From a checkpoint of a small mixture-of-experts model trained on Wikipedia: 19 layers, 16 experts in each of 18 layers.
Below are experts of layer 3 (counted from 0) of a mixture-of-experts language model. Rows are named router (the router's row for the expert), gate (a neuron's input weights, with its number), up (a neuron's input weights, with its number), down (a neuron's output weights, with its number) and show model dimensions 0-127. Each number is 500 + 25 x the weight over its row's rms, rounded and kept within 0 to 999. Numbers have three digits each.
After each expert's rows: "gets" lists some tokens that make up at least twice as much of what it gets as of all text; "comes after" lists some tokens at least twice as common just before its tokens as in all text. This comes from a sample of Wikipedia text that the model never trained on. Tokens count by the router's weight.

# expert 4
router:473485534499498509495519542541536498490514464415516494508526475484503510526497470480503475480451468504490502513457516527517509460476488494532492554505511494469514516518473477507515508514508478494531479523539477465503466521466544524535487485503502491528492484523503528469515497514538548484482487526547489489525523502493479517521531483535532524491508499511436532504556493515548496498489
gate2:519484491481520507471505487507536489485515515503467479517490488487501503511454471548448513459484515466469476498531558512534516491468507500472482513505463537551500493498474479531485523486491525438502493534520487521533481540466555482512470477460500488530472467489502498528476530487503539493505499461506525481491481474505496458504502474522492497498490482449442473509542469486477512505531
up2:495504525487534522523523475472503458447511485504505503513509480484497467527549478509488506526474519489513500530479505490479499495502424523471516544518515538483468482501482493513480497490463502471549537456507522481509529496478512501536504509527515501548493484491478493432444490511520478472470525476454474464498524523505481515484528515539542534501488461525503533501458519518512501502467
down2:486499511457537529476479480463520500487543492510502474503499471459461458517507502519473534476474471504484507516515503523519484532498529504471482452482484497515506558515540482497484542491481527463486507464476524492487499527460496469490501495456465455516489502479533530523474478495493503511517505461515479497548545475487498515454531446486513511501462491467473533458483455527494508476479
gets: " the", " of", " in", " and", " to", " a"
comes after: ",", " of", " in", "ed", " to", " on"

# expert 1
router:484466485448524543503513482485504520473518498468467506514501506500486491475477510511481506484421469485439468539501489476468534499513497522507502477484502491491528557474506498511500518476522501514547526500528494472493492497520484525502444488496524534504478512521479461499533455468547510471496497508528479543485523485521487485493500468477525473504517502493436564473539483515513500488473
gate2:474508521474479546521524469502528534498518506491503516522479529542490474495485475484499478470444504485465528464508439470481521527520487519521510454486537483539461493519469466487475518481482532466570484492512465468555498493560475516480481497498508505476546524490470515507515526490504492490477509496513486507484469523510492465480500536507513510492472522508492490469460459495506544517485
up2:470515479538545470487476554492493490471480515509507540509489444517470498500497491530487442501451509455501503464526501510534521471509546478498507509512511493522473475540492562487442514500496481482477454486523478502498498467511539473480511524496513523481493492481495464476465487499517482526455539474508500501493509489502489474504504496483508434543453498515465490477469493480488483487464
down2:493521479518483521510462458512472572460494528517496490494463545508449503531478513473466504530492516480518489500504522507496509477482514492541557490488508495484503482479521514527530527499473506475532468489526521526538491474543450525483486494521485497515554489451486465523492465488502510491498483531494500506540476509535520500499498466503530471512498485529477451486552525517485552532502
gets: " ", "1", "2", "–", "3", "4"
comes after: " ", " |", "|", ";", " (", ":"

# expert 10
router:516486481457526486507491514472530517461545460480481495509463527479497503507493477526496490505486489461475499547503484508508499497502458466532544573486495514529532535525497481516510509520507464508509476478513493490536436483490524525511487482506562498496470502519480505495507500480520538525509460444484457513514512478536519502483474524430518502488502472496470528515462474512470512513473
gate2:461512515513502488553476461540518467508460470464503492519513457479525517471509514533455463468502490490503453503454518525484486473468500486488523506463520490493487514505456518498453552513452510503502496488511506502495478482502517494474516503507539495536525474524530509510509553522509508509512491530488537507488504467529458482471509460490546502475505465505485475544498505472544511449533
up2:496471487529496483551506492468491475525463479504527511515478473461542509502521487494470513503470473503470473534519560525497488464510498470511505521505516511521491472523499495489515491455459554499510491485510471490497487511502474504533444509494525514529563514472475514531499465513495504446492484502485453518488526534567552504516500484506495504516479489476528512507491511454523463443500
down2:512515511462521502489516498480549453490497489525534531520518471470473523539553495491520480501499503474519505536509517493531468449494462480486507466510477478494480497481460468493472487518482481519537557465511470474487548481503504493465496538494548515500467482516472527500485487483519510472489504494513505467503472452479551510542468419483502469513488492524502519515508476497510464499514
gets: " was", " is", " a", " were", " are", " had"
comes after: " was", ",", " is", " and", " to", " he"

# expert 3
router:500496503503543501510500497503495483479519432475490500518497505501515493457481484441529469472464501481467519523489510499492518504526526461522493524549483499501541576475556452535492512527486495511513493514519476497520479508528466490510461498508516504506478493519481485498527458507576513498517540485507508503468545467518479535492511541473493523492454503504516544462513484468512504492488
gate1:506501502523526529543551511492469449492460479501487480514519473542512515535485484445516464521494557476544488504504512506529523501509480539503515508468467508501486526490503460503486456529501506498501516465497503514511439470493476522515490454512536534486484511543523505489482451510471476489503464522504501487484511509533525520509470517523522512505471495510446502486498565444523496498519
up1:489500472554497495502498502488512513510434506502464496525541441515521504540538504488503529558529496505502531490503536518514491497505503518511519522515495519507485547511496472479482469533514483522469512490487551522512449505475497534493494499483548524478538474446540530496501455505481484484454441522482500488499523529547524482521510530496500505489491538485466527481509539497488476489475
down1:501456507560494524477509469534517482546496436520500495524509459487511544496485509459513489513566504516542514475469490496500537510450506503545464505495538526477516487482489443490474522493487519471500544485508511497501465524492486520566486491511496473516493495499524459534507476527477474491458469511485543471487503502524502529475493523503484494502505494504497462486495492498514450520467
gets: " |", ")", "\n", "|", ";", ":"
comes after: "\n", ")", "0", "3", "4", "5"

# expert 13
router:495506494466472481465460496505505483485498481465496518507531500485531500484493477525519483476449509495457511540505504507493529541479463460498509542477474511511514507492546471512500479542508469483554482504524524476484491432485479484521473502494515507492466461505502508501518481514525461493479541500540473449497501506515511527525489492489524528515546548493437521463477514510461474484453
gate1:523440512538479504459537467499495510518472493491435502478542511526513480499507455490455494475531496487490492512534466482478533445518491492504500517482518505486502494509451560486523462504500473454549453476488460527502490465483508506525504519513447466483490512486475488502517473460469494513491482458485513534482472499500530483496494482487455493521537498461515524502478500492494490518478
up1:487511508511515476501482491497527495478467531502504513496499466498454512478501487464541522453502520503534487496495534483500524472495504477495513475493484551512504470476480457494501534521508512559490559454493550483537537509498502505537517507458479479536492531526504453522473512503492543465516558462480476488502472517513443521452511495519491467478494453529502473475499490479498488484522
down1:491503534478506527510488467481460495544508526502463469491498475504539543524498527522439480483494494458486521504509477504523488465548484525493458540527544464490516562471527492486522493452494534530490481536458518499459472479495532506516509484508507531491486505492485494482507490466513522484514495490458535521502531488512503469495519461475459487473485520510472503519512513502533495446543
gets: "0", "1", "2", "9", "8", "5"
comes after: "1", " ", "2", "0", "9", "8"

# expert 14
router:502502515510495503511492495539522511470496437514492504473509484470505465462492471477465505500468479488490517545508485505478496490486510507526484487505529483531502497469486476521516490522554480475500479523484486417483477489506532529514483449494528526482483501559481467441501497531532505481531536464509469489483511465505517529508524535463518474469514496550486539464494452493504498466488
gate2:492521527477475474477545527539497510450497469507481504453515468512455463516534486455483512482509452520481521563514438456489492529495515496516472486508517500498499529521489500489493498471490505504562491464478506489513474546528502540525516509542536522520517504522476486496482498477447488500512535487489551512488528509458510526509502492508515491502510558493503516530484482472504489463483
up2:463527498522487506488528489520510538486450510556521511467532492478486510529484543466530491486486495465484539467526529446537521482516485504511504514506506527549505496458536491486518530459504504490531522518516543505507493531482500503494538535481529495508505489500452489519494440525478493471502523499535491511522518510488536440538454488524469495487527492502453532506513500488498453509498
down2:449557480509484467480515513504474488493493513508514483526477475532449515530533550466458513467519499510480519501498489474520489505515526532529481498459518488506497463498538479459500492456520527483504532491497514515493532518504541506487497503498547509527518498503457493517438489538465490488484534499487526483453553538476488471502491516515511480441529511506535505527523528485468502468499
gets: " The", " M", " B", " P", " S", " L"
comes after: ".", "-", " the", ",", ":", " \""

# expert 2
router:497503514515488484498531496509537519492553494513484483506494458524519488450472473500524490478501483504504463531526506526480533503488474470514505540532483506523522560485533511526505518511493518514500520511524418475515458460525498530567477476494539510486469492538466468503509476530546498482495522520510473524484539520499488507508502518493540506535514462492492542522465467509472464492521
gate1:491509502528475518445491537469525508450498500504498480450493453511507505496499527472484513521492522437497491507491486537528498489476542514524530518467545497494473474484454454542488491457490529530509499496503489518536470515507470452489533549459478493483470488554487493484494499528522495488505503535549467500505478517467473461474528512492513485506516509528481542501501510525510504475465
up1:490508541507440495482453522475521491474528484494484475529463492473487462483457507500481508498509481504496482569497479480543454524542523476506474479481514525515501498514510519493521529503453498472471511503502517499523488479483507506500563531504505461511531509531517497508507494518482508487531531481545486542518511501465497510504499532505522493498523496464445542534446548559505505525509
down1:484526485481512495544515498489462514538505524534511480536522511527523512446479471473505568509516476508504517471464449534495465512471481551505459530552494531476493497523498490519533534509509496529507515464513543493475487473512512517518493498535524525496509548502498481468558467471469496498475490496530498461495540477522489495496509516485471471500472522496514528460499487461530478495517
gets: "\n", "-", ".", "==", "|", " ("
comes after: "\n", ".", " |", "==", ")", " ="